Experts of a small language model: 8 layers, 48 squared ReLU neurons an expert.
Below are experts of layer 5 (counted from 0) of a mixture-of-experts language model. Rows are named router (the router's row for the expert), up (a neuron's input weights, with its number) and show model dimensions 0-95. Each number is 128 + 32 x the weight over its row's rms, rounded and kept within 0 to 255. Numbers have three digits each.
Before each expert's rows: "comes after" lists some tokens at least twice as common just before its tokens as in all text; "mostly gets" lists some tokens that are sent to it at least half of the time. This comes from a sample of Wikipedia text that the model never trained on. Tokens count by the router's weight.

# expert 22
comes after: " |", " ", ")", " 1", " 2", " 3"
mostly gets: "etch", " †", "ZE", " Arg", "iph"
router:088177112096151079000121111139071162175105131103144127130055121150076107144189236137107134125079144118167149121186165138109134192150156110138115156126113151126167102127107123115102120137096126094094166134117187094131156150108081130140111140106133153132164146119105153107152101174087153090
up3:115126163122118098123118111179126120182095195221174149086123150175092159133088162157127165097114060086128095114126110112135145150207066098147116107087183075157121128116114123077166131122142125131187122051189194134136074109053110109109104103148077117113074094133077126108147123111151125145
up4:154126156078211131117083101118139147147093180141226188155177084167068107116120138177100216176059091111080076120118116110097083077124165125150095132125131130080175197226102158123129128129117128123101186097139141116153167115152109107135095166131144134113161154146158161105110167076175162090
up5:164163089128117062097137149099098127140089112100194107147101074156095094135206122100143069100183160123119079123094064083155099100108142117155145144116119131111102134176137115099081180132088094135079116147100166100255152061136157099158100165177175123175158168118155178153097137153096138152
up6:113130137080156165140190166171124157143138139152140164170133167211089129149144138136150197095205096093094095149201147191140127138167163128097090102113121122120140190062126169068106149108076109127142107117104168164092113117086086160117144141176094121170127128149079094070170081120100145158
up7:116106116155210145103139161101044181163145167164165180076090104118108206102099132128116116165165131122114072150160131178128136129158153117114199137143106162113157092161123161093116172170112141090135119071095117111183142160154108131106090123086132121144146107113111219117139118104125169073
up8:134078124173121110176127147156158165109115107095134138064086068163103159127147146115131096124094172190134112138112103148120116167135125109155210113111180168109118122108099153164160145141025051121107120155123106123153125113113118099124120136118132070128157132076118213122104098092140122177
up9:153112090054131107064148156102164148173093161078120107075119121178132094168061119143128088127159110173130118134086158140121148179099131161139093152117138101114146186132099087083086218126066149073104119166158115105112181107109132148157151184126178084198125133080133070130121080128150102139
up10:159136130175112125053198129096170150101090110167163112142059071165073091126116175125143179117066116141148069156072137167125207160081162113108157141110145121090142076125136140138104143109131137130172088094178118181131113141103102087143102097178123079147149137097150105083134153108156137156
up11:173146149130163152142098094168127154175154130139094127158157209153141133134115140089147151114126155154106131124103135111161124109145153154165141144066103073136159130069146085076074112164183126072126121087121166094123127128066182141142165116101147138196085117151153163169167132094182092072
up12:091143080150206094064106110146133197135101142113141117122115168108077187202090102129126138151123132123153135131155149178110125128162163087161146142151158154120101145168090157156140101131109150129135106089130098085172121104093126114110062106098152095162155071035094185084099140099189203130
up13:081147121172112160051057126118126135192151136132115101102102171094060132096120150151112161113122081110138127133109152099109128106175065151132195092098133047147144158147137116103194179146130098097143148091119102140122088123168075104128130095127123121099126158116120161164129110118115132152
up14:129117125072192133167182107083103185173096150115152202171138148158157169120123189185064177142136170147091133101093144199152104096090148116084099138081108145106125124090130061080177100137097123133165108112146145120095120212110070177066115112125178123169143093148127178116132086123124077141
up15:120143102132126138084120130145078124119168118073104098146183100164135099116235141120132163115121105172107156140158035110081103149125128117106119112098129113120157131134094102138114214115095093150111126047141125151092176095112098122108130143133119112053146098128089206093092077171119160093
up16:168111154094147101136076086154106134123086117183105138114170144077111146234112160116118144114107165124102151170164112133113098106164150174152108128157169131104177148169111135134176098120175068132102197096067120151155114124100110125118130163138092129135145057132124120116075132141156153144
up17:129157162120133168113108052103115115127081151117109134126167130187083146160110106196130156190156103123152142099097029133152163130097126138152064107115101186083098153091140134142122131201136132140176103185125119120160109125159187140114173114111184140133079080137142098109095119106127127142
up18:128088109116141109097080082137061118100058172208141087106101187153076094152169164109156131142171120136107102121128145070103067086142053159127134109130101154112136105132133139102107110139113170087129077060156122107115104075073155140156158116071123118197111123119129157150173135085187133113
up19:103129158135181092072139148115121248131132153102158159098105087089069154107088120135077129159119151112149154188218098144073122144174157090196149160124097128146121169096036165144149130162098080120135153110100131083139128182149099160112131113121164085151151066095125121153149093163110151101
up20:062141125155126166082107140173100152154157146114159126105070144102091137139175089180142141127117110104165086145136126122084106153175153185095163098114148098201119147163118223151126163118125080138153121129125059107098107162142155052198154079112123141083105179117082105189141115088128148145
up21:134146119075172154130103116125109124048143101169115123207136212175132146133113133133154179110130090133108142125106096167160090165173115093115130131155082106108141163104180140099143111159156113083100138142112108119102126130124183129175154126118122146086078103098106128139124132113128146081
up22:146098089064165112146111133130103154095141141112139224131157071215113094132155112143133163172138110057140079145133085132096131151085144118070079122063140094120148228113110104115132079131125140152165175130131169144141104223107119130135100156173115108158145084142122127140199184116145128122
up23:117111137176137098132159163091100120031174112119113168147070072139081108110220153139158126156111106120120130098175117124123110073126118132110156216135126107105131084207138115141091151148131148118090099111110129155120115163164065079137098161113214139094144109110107210122111153159126079141
up24:104149124131175109078173170155088188094036134134135168113100120119058161168121109105104135215122164135097122220119150172119112093135094119163147146155107126130099140178155133161189172147102056097134141143087194112157147182130157120129121132129116050158111158107125154140120113086115146137
up25:157166136148169134055107149118135130099149123127188166117071174143083166120106167173094144105100134115132160120131149134138142139084134144115154162204164206125145111112158121156101093089097141098068156097095103171118117134173115133152171140153106109125172156070101129134070150172117203144
up26:105133103121131188124121104105102136084060125159137129035168122133105121193137160105099168171152168071077142191124152127054142120163133137131131128144145105199150140107095120155156146112113158144173217075136080168170174117189154126142138089134206145097121156132133106118087126100175142135
up27:092124136147107166107193165150180139154136129140152122145095094079094144116130160117130130133126149152174113136142153120137101077110124141192194145187140080123103083184119186152126164187155000126104138123118138131136126116168124095089106117116131115118138103123128106107071195108097115098
up28:151118118087183170081114126039109139163135121086164154095148111172113088117116149157134146125060085118102103119164145163142159142130143094091068166127131067087155127118174112145128144112118153144093101143139111069191123113200139134088076164161179171137145112115137136153140216157123168104
up29:109135101112204134088182138160153144102073136123127171116108111143074155206104161148124136151071177132145081151165154150064140106114128099135168119109130187116138139159137197116163138115107082095176155118153123142110119196163111150077085092081139143116132131080116118149128131146129150090
up30:097097084128208148114170158091124160147108114060153188078149141165085156148125122146077092172139184152095069121126141139102148112135153186157213148120115163140085124159093178144126102158115106085122124071108098122125125181185102124119125100115138079141099095080062152119110130140122170148
up31:131097145156132140132104137131170158133120127127129111120127166141126105119152166093113165162166168158104157152118163105142081096135095144154127088180065114192073158232117112150084099148099168054095081094099145166149093146138100169137149117087134153101065144117098169176128081108102164143
up32:182140061127154102110129115095119143131120108102093101100040204146084101136091137105120160104156144111113077126080098124149077087165144155154112189113133141128095127100135112136147108205097137168089075142090144081165136075131102144129096151132172119130133126116154132095148140142110102140
up33:147170118127144148099126142177127151099100180137117135154171106143074145119072108129105161175134097101128109108183088159151123133119141096097087113098059170106160130072126105106195126124100154143151180053041175149116138104085125105092145140155104120153109039128153154120165176067141096084
up34:176145148141161098093160167134145145179165202089123126148106211142138130144145149120120162118148140099122137105169152119183167122170139054107100155164140113144158152125127149060170166122146105132106169107089197127097078150111092120185165095155130107171087109113132102128123082144150094140
up35:135134063108173149118093148108119218097127114165160148111095136102092173171150094135119101179080164105179072104109132134110089086136154131155156184109111138123168127136108153146150127150108109161146126174128093140092145202144084103108104130093135087131105109122120140177140176081170146092
up36:085117115073159151133093121164068186147095131169156163103105115170101123130133127165137135084084126100115074144120187087099078095094130115118130142073167078158181113118095138097119133133149160122109103129133134173143147074167119120143152152143121121123141142155051174154127050084164141081
up37:148132095107139100139149102151087144158150179131103159145129119187112119109140071190124157101118082171099153190116128107091160115080078127140111102072094100097085142107156084078108139139127111026107116182165145123135145127070142073142166132138142123140112131083082145115131146059135151110
up38:115118133140148124148164108164158138105080131138148176125129113116147193154164116100121143132131115104156101165152141113113094121112120111145142143133160085085146158239142106134113146145115121070171141085122175151126125172113118127112125138080096140140096115153076157102137138096124184135
up39:120101127109146130120103104107153112137162109145105138155093173179095096151120202172145120118151108091151163182149165140143113077204080125078140201089114152174122157097131152086120084144158130160070151162093136089105138150147153118078136128152150126098197100089089098153201159142136152169
up40:142139112071120046077053072127108117109111092119121104135094114169110088162146146146140153113122136080138125167142127128111086157132147176126107187090169163082083173120152120163096095109114109122113103175137144072134203123090142174137095197105128152104172106163144124140138148122144114027
up41:079129114122126128146200121069155134131155151149178132130107106095089134088157115122144126132107141189217130169133162109148163142063145191113174170146110134142186127161146180133160121158051116094111122190109074111134111181132162142109130125118153104144148143061147128142105141108108175143
up42:129158134161134097040109115110110137079174074095189115181102158149094114161147184151160136187081145143148164087102125174140168161106130122079176148169135213110151130093136123152111133095119152127076096168143117101113139147126154164056160178133087130107145149105108172089103142183092115096
up43:070126100165141173177156121101137133162177105121170197102122123154111139103136140129157137123089173142134093143125156157136076074131093115129159181141124103113132076180162134095103112115165128114169197136135050150103131160122123134187164140100137104101152102137126147177129141157163161161
up44:124129147061155170130165153122122151125121144158115134136150142100142116126093149105135148121152141094080127175169180106163084123154146105143106145103037111152150149150169143164104107166136103067134125128068130089136144165152125152131132183157104118102146114143145167107199136151133174038
up45:135116137149133124125050146141094126057092138081089130105152126133146137118160174128154158177163126132110127146147118204138116186128189100112063116151139097093143146126137141190121187123105085118145215145143159184153136135123153113127098085052103107167113137144121101058105087155123160154
up46:104104084107190147138127121134128200113119139111153130119120154078078153213119119120075110155147144137144118141169228171055146125130199116131160173121082122134184150152086129103147113126126134111138151098109130110154152190137069124101117152144192133123166095094112139184159138113116152103
up47:071140143114134072001063086083089112109145105144085081085079193136115115068121152145155161095142149139129153170136153119126129109154080152143115107112101131124126124117088107133140089124130173117173136165127157080074118123196136092105105093061128129109158145126121147134181078125150124109

# expert 19
comes after: "\n", ":", " =", " (", "born", "="
mostly gets: " Website", " Animalia", " Born", " Binomial", " Died", "See"
router:117142079079126133060158105123089241157117140117165130106068121116108182208185176142114098149069156128164144179165100168094106103177144150138174153120085120170125095087139177115104104161150112096120151146093159095177142141130127100141113096115161121147148106121138147100141129186095091082
up0:080119106166166176120146163103105167160162113152111130141045134107172171131075121094114080122143129136068071150127122142097141168124139118125168095115098128171088171137115169116157121135106109100097120138094137155147113161162107117112086131072103140130171170136159166078098162151113157140
up1:107129138113158162136109136105087184151151180162100178160140163149134127124132109176166185166166129097098138087133185110096092105104177088170090090134133071101092146150094072112144152142124121134134101060140164084054130159107103118164098086136156123084097121125126139137197144162143100138
up2:126124125101140141129041161108108202113130236077085128143151147098151192094111148081149111131140168061111159104209156090123109160126178131127150094161112102090103085097146100119132099101180152167137133137150115109109179161113091100157103140168152147143109127101101148073165090154109143165
up3:168098129089152130133134163141102161120076145181159188105167160119131143146126148138161150134053115103173077134207123114139180172150118113083129077113111143149175165093181082182132098108110089149139160151143095158181094117125127177124138105173160167185102123164090166136113132057126138097
up4:137098159177110116122125179122077136129132151139138124138145146107085057120165101161117144089095180175070164162138107070131138152173154058138198095115138161152117092125136104072109170154141102106093081125150173116159089143119091148072104137044168208047117158117109151122127106100112137135
up5:107162175164146151139127070075100127084161175151116147101107135146076099172155123116104147159132104101141133169141078145153145158158166137109141098153114146057118071108141096137079155131145070098165083124099172095106137129117094152047101079039094165193172128124110158069149157155096086113
up6:108136093158112143127178137175143188152076109149153115103119068075115153135080102099058136175148179142107112154081124093099081098092112135188140172117138125170103114195145136114129217149117144159151121138165158120153128140152132146189145100126136087142132113129067141174146168121126091077
up7:108151117147132154084135154091117130144088154101163137080141101065179079132163096124128132138122111180128123087107136127105141131121119137179161135120138077123165125149090130187089232137103131167188154088172137177126155163091155129166101129147136090153127083102154094136112172089124081112
up8:111149191203108062124131114105136157185140131145157164059083128194112117083133124116102108099121126125079106135138165137096123141099099117080168131132133125153092165138076091124178082111109126131148172110092149115073114144155115098140144125150164154182137143108085144149154074135118116143
up9:110198129118088153058108093132151136157135088080180103100080106132114135064137132132111108105101203157129186164141138143074109086116114169151129142121138115150127109162089130164099103196152143197112101177089129128147105115131105131144150148098105094068076163151124121159087141132155145127
up10:102117130099167133162105127098099093116134159155126174148073119071151145132182116145124154114108127052058160092137121147096167136141190165097111157156122156173183061171126153148158159153141103153122119143131166086153197095140112134139193104139136148170195038067128176161137140073172114143
up11:115167130084127154122058084133090121111124130130155078142140144174164136084088168166174153141119166128125158081103115167127127143075182099107080125139103112079132077104128148103114145087136182130080137146143125162117143189180154167051110202088134156114111093142173065114079117083145115120
up12:122140117111182133117133121173086163190125132166173209065078149112125104111140103162162131141138111141138084153094155152061154184187075148093121097110101122160096150055120124095178094083143053135127154130132124119148072091156127083146166098141088126085152083104112074172092105107189117151
up13:118161140120134139027034078122099102095138151096185113122070218165150092087126193192138154099112132151113100151115108152129133111088094125112101100126106115086132136114143178109122186089057139120107128139154129145127099113108119141100071197137120141127079106147129128093069133165186103183
up14:150216102136132097109156167172038156185142151109124103077123115187109117129103117107109227121189145145153089119111127122109120121104131128120132187124159186133112103066141129139097154140140129126151099121134208138128142147146124115090132124089148134120105117101132132094118143159148129155
up15:116157108170166060160181099140128088124134173121099157130093128194095124176108088168124204136150193123079069142086077140103148106116150167141086179137074096138074125135123153107055153132128155140103095133103182134119129101173173085124140079102171108175140109112129081146122157145160167185
up16:140075126114127137129131164122137203165117087130117084115109169146114096087128115105114081121179106112114034119102156147125173141137144123150135182136133108112109132157069136143130193144144135144114064100158133119127135150190062124107101118154121086099213122093161184160085132178102090113
up17:147163136143140091127049106136119138164158104099110114136120110126093143140141133134192111113064086060140061178148081108203122140116102133100085065151076126196165131124129131094149093100128141126157088151119117096112145131124124166110114073108160138136154152098055089081109166127141115125
up18:122154128101135095098162162163103173189162147069126083143093112150148102137144192144170155079142118143140086151119159134070072124133090148145126187120159073198106155141180141074092112112126154178134185177137120157140155117116070163130136115129077102114124162129139150101136071158121177145
up19:100151117144105114118139151177157215173110117166141155046097164157142126103143125126168127111119157122096183134153173176101116109113105142128117125132145129109075151101132108108163098112114085122129151064106131159126159125154131067150150159118127162170124125111020199118117146113144112079
up20:169072127106150113147069125136156106133173112097089161143116214169097131183184144174124145111078059131110178042130174143103110151176165125193143089117141097109150121146086140126094154116093113135108173121129042087117125149145122088142176118113165180105125117145109115169128081127174140088
up21:096099085199168118123123150121138115106144157130135126103153103156164120089135105153149093149110180126123169192173143151136134124110096078108167080125152102152135069122106154167182165087126085155075154124117140108129107101131154162179167160144095091150160128095127145173112144114178114147
up22:121092154043165151112115166080198105122135091102111125159091146131096138105091149172117098137124073111108123116195160129079090101118139171103107147117060103095102127118131129036096114119146090148091140146110123107145097118119120101174154114119118111141188100147147095153126133166114111109
up23:159145159119117141133105124119105207090111118114091169162179157100132095134116128112107141170072104150115174106106161141144090146117161134108154120128117092161124186100126115150185139151137086168083104125076123113131150164088121151044077168127202162139102103173127126130163115091058138140
up24:145089066164120184080170081097135161089145109113175109162155089142106109100126134141140112135159153069154207192113151116126127097150114148153135133147103113098135082160113126091120174100120130145130092122103164140140148203139115119137174122078050093201109169099128145187108149164126111151
up25:101121147095233145132171149152135151113127167191115159149148124181117154096133115168157160128094138128137158093150134121128128145154086125121109156097086124092110118123116102106212180150112080113106154135136119118108134080112108095171130068147115082130154096143115210122196118145102132167
up26:066145073108135165161187167093166154119104173131124164115144132077133163105098118070141129123065124104130094143166160080124125130136141104153147181113104138131122097138063158084095141153155103112144160124173137145178181095186118175130159115128170091085152104125113151175149079148106220082
up27:047088090107102104140151133160094122086115147085116113099116123110138193085148079126103121152125172132220096123185117110152133117089143155149112174158104152129125128130128096112121137147167128136122127128112124144186126161118131158077114141110067075159122120121147089092075155123184121046
up28:150113096153109125110119117112125166082149099077159100096059139092133186121117130098053103124149114168168140147135133166145098074181148099129185196094196129185105156162176134121073127193156164142186120138111146169193146165154137147084088128109155118131132193112103169180103126147122132069
up29:102126100168190126138071101124058133122106158150113123165148145080101164146107083116171130186159141134152133187122067105087155131108075167122173131205099113131199126133118178086120149139147080146121095122142105169119073151155130060171105053148088083140188131084115105114104166122110166156
up30:139104116156127146138193109184183136125133144124096086153080119174154181065101133135126171136208173091137095115138179126123119097125167145206073086179166142083102119107082114136146192139143166102084112078118087188083121127159142139093211135093141121163097155115150103087089093155188150129
up31:060174116177138142114069096158132128126154134062132092127090161181116153176153144145110133108148149132136135135107081107128120117104067156132122126168149108124129103121103094131149120139128184057087132140082098162098115191105111103085196111135165112195085078069145088135166163121155122136
up32:145138130114132141089035139091100149117175119093124105165132121197133123098171153182157164117053061099108075074143129149153144114078133089131131100147113126109105121135134103108101091065099140098160146153129099142137094158137088067138091153156157210073120089103083135149145143124162091123
up33:153141185161132136115124180165100128077123072173126131135094159112107121132131089122104167195132158148084137084145075104151158127082121164108134130138153158122113137091071185174168099117121082050134120131136129118110141121153150129087189054139106139070128121097115160111101179071142098151
up34:085158112078106094091113119113127121112143102185143149094104073181112121064110116136150093121079187090199125174170131169128148158144046144124110149130097158095098125101106089134123147073152060117105157144133088118139128103126147128136115145150110132117148075175097108139175146124106127153
up35:161153117138151135121159088121079171095125164102117191113120099086046159190132110112083169125141108083113117090138144089140122091119195154159142118160164190120111075080151112118114117097150163059170112123109105109177190097148159143129109109126219118120133164092109137082120114083084135131
up36:132076068181113143119193061122182180106139093127131097122179101133095133159136124125096123136170128176153143157101136142110113116210094141222136138126155164141161091199107108134077163179128120079062090150118153171147111199132137141153198123090111098129139130095086158135085154148141165068
up37:102093151094115136155166102209110059089142114113119097111094181101130154195189173156153111091126160133120167133112143093061144148146105041189090089111086099105180135147117133135091177147088114184113169119127099149023128136101137112128052132152141146159081107151065109156136131121152105158
up38:113121125086130150115119116145113219115097140116129151121092145162098112120108124151123124167125154049080135117112146111103228139090185154135095114115096144111074110110056090098131119157126149124077062113123107102170156122211110161137163063116155148150147118105122147103113122104072130135
up39:161137107111132133115142184140112127227161111097143139153089092099120100139114169180134124140158092165173126181091131130133171091099189098122188143132101106119181188101092170114126132103133095119107133132165110161107124126173081134134128135158096123037171076124125080137093105108119150063
up40:140167240114128149146107141096113109148124125202147174163173122129153158155102141109086103168125168169142129149094112117100119120109087160143105130122148100178083099122173129133195090161109104127152134125186162173096110101097118132113147138065107134074108145063084125136180093146060065189
up41:156107092089120093114137138128089106108151129104137133116118034102110069182131155203166201085171144153165099069116127095146125120109152119146150168100159141112131119188106179131055163128154152184149114140142137122118090086127121109138068129168084083135110134135170079096159086137156167123
up42:099121077162097113088197043120164149126129105101184086154107106118119101132134169117103102123142140086133081171098127126109093102121110136159166121148144131163149167200158117122123195158118129084118106093125138130131114135141159147135112099131076085139124161117121131149090198163147191093
up43:151122079137167140091165131070131129136133169102164131081112102181138126105109110160062128209160117163104089119073118178140146141089149097187141120165097137120140122104130155158127102132141088124121196120127150155149103132120145161109160092099183158143116097157145140113083141094163077093
up44:136126093054127108102099112116091115134121128139062118201127129124123193185128165137139088116070124125091092197131189145183117116162093113084155101115136182061143103145173139120130079065114136178108106118154116132099083081113126089124135156088191131147175101133173127174047122123146138094

# expert 40
comes after: "\n", "|", " |", "-", "==", "==="
mostly gets: " Total", "Personal", " Votes", " %", " ==", "|---|---|---|"
router:092140071106123073090119130125083199154127132080154175155069138084111155153209152116110112144096159131134139117204129122114129131156137094141165159162117197150164100129086145138152121155125108109127126117076142077142156128090121144178103156109146114149205118128142164119157076138092149076
up2:120143086095099111146070109130102117111113139176139103092121099100100134138082115132091103161144109141084091136119136094160114117163076090159139182096135140150126091095116097148130160121097110121164216106144144132101121096162144117091099175136158152139088171132127090176122138191069112082
up3:135115112118126141058103129150126135159104131151138151093147111097094107159131189142126121141084173130154138171134196123144110180131134106129115146130127071141156127112068091100151198122128064140105105086088153098150174154099091092147141090069146184186148081109079142131119090143113126082
up4:135055121138132130139165135075217156123116144203128180122091087150106131083136075108143130114085166152156079142137138179140096140096125216095125192151087175115142136163104158122053122218110196173120100150122126108170162137164147144115140080132109106202064135128112132122129105176172188115
up5:145168154081138116115108154111130167149167104117177108165077117117137150122085126131108134107097149164185094108148125160145149081183122064147115130160207130101119158118093053153178127181165148137143142132110141078169147126105156138122140174111137131146154159105107166127171107095073104167
up6:110098171163140107126069116105091092116101104147152118179145101168123117162136086129062113180184123132142149108190086144106122128130131138137144118121108177153188200147167158084088115103155104127085168144084093103146082118143147124140116143203083139110075104147138077164058166137111133108
up7:089180179127159125133132173109104128159129139171066183100115079060135132134126113141137129125109111139171047128119119155130175148163105140106178121105127122132119093150087087137122119158137147148135183153121123156144117126098092049183149108104159105151136165081131177122077104103136112130
up8:094196112118122174075091140133160122152159112089150132150125169127128176078149111101104130136115142133164150116097126175129120087109138123078102128134073138132156134133126114147163162088093107118159167119128101070058156132188146127126067115105104098104156085114127120086168091190160140104
up9:131055085082121143131111139141125132133119105129077072181066089138118100142144086137133116127149108098225081141096148122125117121152084113114094170083195123090110173140163099061079136138147083110132120146131152030132176112114142146089112130104078144160095112089147124136177123181108098152
up10:148148120130140091114164129096130132166106143111083128134187103124147160157068095114158139133150105133102199111124101100145150117131155133087112149156161121097040110129157099131147149145170145131125081126140134165142108150147148126186138075131100106138117123159132204154082000128094176118
up11:104152172080142054117074147132087089109161125142128132137052087170113135133180136128165143085134174078099139084117138122171121129164165127094167192188179123097123102119126096100095101152160133122128067166102159160119114124124119136137082096203103214099106166142117169105108141161157120137
up12:147139150152155145121121124111112097080086104071105180154102174102137133079153116122110156174124106126081087114110153193126207084135103156114101192155107109147118161200131167127168154123130151085129126103148171113126159209091169101168110120140175086110135161111140148022122158134101078165
up13:150122159130105115133129081176149123143136100180063092156101220182145109130173114145183090140094083131191116138147123144117158191111095129119129092078133114132100173104133085076174109144150128071058082149106120094162131178078086128139193066166093093132149060143130167151008120128119124124
up14:071100092128152099148115112155128121142129198146109104129107178161134127127137121129100150170077160163154139108119147155117128110136157135138088129097100139123143133120119054121091147074126127183162196105082172075201147114159086142149151152166185074077158095110107161172155172119125177118
up15:143107124095126121106148109124038106161137097131139124143132131135084062160154111072170107121149143112180157117132085098145217149147189123055136095096106186108079173128146133091129125086137145117162165105113134126042100161082139131133103110154118098066164097138159123111149158118072097129
up16:125165115135149093131143098101149128183145121142060140138061090149149122160138128154161173158131111101146060147063138136120160092105122181178160158143138103127050073169103136104114128203099076142130136140156137128105140096156129125139116121068119131112133107102117083118092097103153117131
up17:094188138176107121116116163103091118094075125042154104064164127124156088150128160100090173117106158178091189111179129090109102132148105085165050120125147127095168088097090123160141106123099077113095144078138156182102129116187122148156160168144131148140065119141134085137152117123133122165
up18:108151135116086082129187129160090147052102151123158151081149115128135105150122143085115130121116148137117124148143118121132181113148148124136192109118147045142134071093090097121177086164110085108127154107162135115078137134131123088148128110085082089169164046151136057122158094094054201135
up19:204126161147113145123073145186102132154147111086140133126067107127100138135186132128130117121059118078124105133169084078126091109138192113161145127163178169116136104081156084127126159124140124144163114157146135141191139160119099149136051151135106151205121164105116155152104129124137103164
up20:103100142196153156143126105103108136107163120152139104174146119172125169136112138149105123146127128118147053133117083140132084167139116129126128097173122112117194189116112207103123131172133091183145155127110078097123143188098118151146158126127116139149123086100128182109151172125175131083
up21:185122081146110080114089164141123118044113142116106088136087208137138102124164186125155112136151164109086123192104147181120158089128202125158141091153166061148111205132122072061107128085097123111120104160125140154168128083079113111177091101110166179051180170142144129115098091095137131210
up22:124131099137121096105091151146088123122082122094123117087090193125149073138139154128139116116153100121168151110107147141100118102097128121134079114159095153099183159128138070102104103091080085040089105107099189185141111112131119146135179162171125167153155150082136139161110130094125134177
up23:139112077118125185124124082105056094125129104170073156171116113133161134179181089113117118147092141126126141119143191154136177118099148113160174137089151137212086079119093091069120147161155182128127089129154107099182087112148078123082120125114192093162093053112120085103169105083124142113
up24:136159132169110097113079121095126123096126155101088107080101141089136099178081139189081114136150133120170123129144162141128099065125122156130174116152069146131227111136129121157122167202077107171077127110119121113134103170143154148126102067166206112182140187160160104168080132135114153112
up25:163081114113141089120122139170135116146184118046132059135085154179108087106158159112175131087133186093159149111146117059149155100135097054108103108104184113064094088092111108137154104071132060137121198131172106124107172125102114142105155193154144097097133146112140171131125082195114081175
up26:084101149109120103102133150166142139125162110107076139141171145125112153111199121207130144162096096115140192112187130067133098181116137123142208090100106122159098122109125110079131136136151115107133135131143108150113130178140133148158076084103109136176109074070149182160135108154142211106
up27:093111156141124081092108146121169137095157131049081139137152146122138095118113107123171164170172205163100173120121088093086129102130132161099091193122121076146053101152143167131132123141149127078056141131138103092140092111143167119085133104128130110099091165142126050140149106132090141146
up28:121098203147152144123147104091125108095164081150129173079106166135117127122122111166164109140115129111081121135130111131076108125118069116098161145111095116208049085223134157137135139091168101128079130128103100111120097108188190118166169122140176088115133082096178106139123170159145112181
up29:157156089086132149111158108137075148111120096110118151113206104063116077142159146154163147152151095089108186169136116119108141153133114135134148086104103108162173131176156193175106166152127106097145098038165122145099173109136136146190140116144128113158128173162148118142161193121102152075
up30:116120107096119138113103096109119138095096138119138119111139201109165154151109171170121164120158131122049106115176178086092080161139133087168158112166153058161122096117140166147140093149120142070158067116141153133117138071089081178130100120073085117052143108153124153113148161147109154083
up31:073105111170135126152089159098144128133149186184122196122054108140104184138124061133106177134124088116124111146140095053105154124143109083161114127135119173094103173157156098094188164086103133157151094103190129150109170137100189098136140141165143104135151146151122110104122094102154087175
up32:087104061117158144124091123104132161136167139089139151158105148165092132105186176187131119102081135161152106102113121126145065145106194125122178184196141103128131173167132191108076108158135100131130114139091152107116210164148110156140157167144113121106125115108121176156182168145157094072
up33:153149137148147186118067093186082131138102114140155113125160174091129132155119128123208134113164121142162175134116094120082086144112129081154138106155118143087182119109134163168142122144104130097095142059175108155172090127115095139143098083099084122067204049084129192162133143191142111111
up34:100074118111122120125144108079125123094145123083147169143066095128089144160167104137131150139090164163121091108111147160117140126189174134118185147150180157078156206140085091136124118094136135154143151151148146139088197109133110161119128131129124140162123126151112095137123147134056145188
up35:148137095144114170116154118148141113090172130080106154070149152169122154122175110087152115139136125149167156157130085171135129105157077094138189156123136148109166152139159091182173108139181186163117128159081080070149091060115134100173143142140170070084179129138115122152121082140147126130
up36:151102186113114082120090126112099141157144129119178101049068141121106053126126085116083112085112097167127175171079154125137087114114109187160150127184145176196108137178160136173104151084071101115096135118135139154115178123081052149124146114082147154142084124059145115168158105141131154117
up37:129088069091132076105142128063049119130107070072164168115097102133089116125091141097125097135103106158140122130207088103145167138101151102104156194124083172046239117116169067128086141176157106143133190132099119135139136115145115168098108089171123150146142160109153099107085161157138089057
up38:169117052222116081120119106176107165114140122075149129166122091107071130101199113112148137106083117123154132043145146116130103131073168088165136124155073180120100169148114135112125124154100186137165049141092166137146085107101104125112089202081109149144088163154123106113162141125084136075
up39:159171115149104129138138165208159122136135142147132191108115171171120129096116122144220197167136124141117100127168127161100152138172121171146067174117122080178097164120169190097181111181124102157140146137073109110160124116112134134090108158165141068155226136106134147147059116102096116147
up40:159100142141110122096103089158147126087137122097147137118142070123091073122158169215128128114144117109110122145095153096031081119137093096146160164127100136108207074203153141149137161163158135114134082096123154112070092127154115083137161126058128143153113123131130130163122107106108124113
up41:158117115125138119127061156103119143125140136070174126176128210135117142160154107132206128059123142138094132141115115100139099094170059117059121180053155152091138164111170125152091121175106081142150158161131127139075111219156138046144132158161109185115228103119113131115146117115104170170
up42:147098083114128098125171116089149126109110140107166127063138123112126112122131107102095095119138123153197175083104158122159205137129119038122146092145086172130188108105201094141107143116155015122123119111141128121150131146094119102140192168083162078164134103074146084157087178181161126061
up43:142090106176139113123136149163174142133151082094135077127145211176095117108116164133061117140202111145076136102122121146122057100131184159107102092151137062124154221135143083060112131185108108113146093142142158080154161085101077126156204073175149120082106097120143137184122111108114098164
up44:179125087110142190105078079161125144177173141165200103082159128112131152139106100101124121130091194102127053174108094106164133109142177148151144129101146138095152101191110125179140163129107129132180114094156079178090142147168166107086075152163138060103138160141125110106137091215158179114
up45:178175163117159109117197140128172116147167134118115107179110132090146165125092135184163215156075114093092141132114110172113171128127190131093081142185146159110053146142107104090162133067108182160131037106131152097101132111136164104119119127115146117135162093159129061075159133154132152119
up46:176139140119125138106142118164094143175148106122200160128091086129121106125093110084112198182108149085156162163112134122141138137170103095114178134108164138143107108095070145150162160124115131158152118112173152084133156099181158140155094105062077109117164105095138118105153118102125106177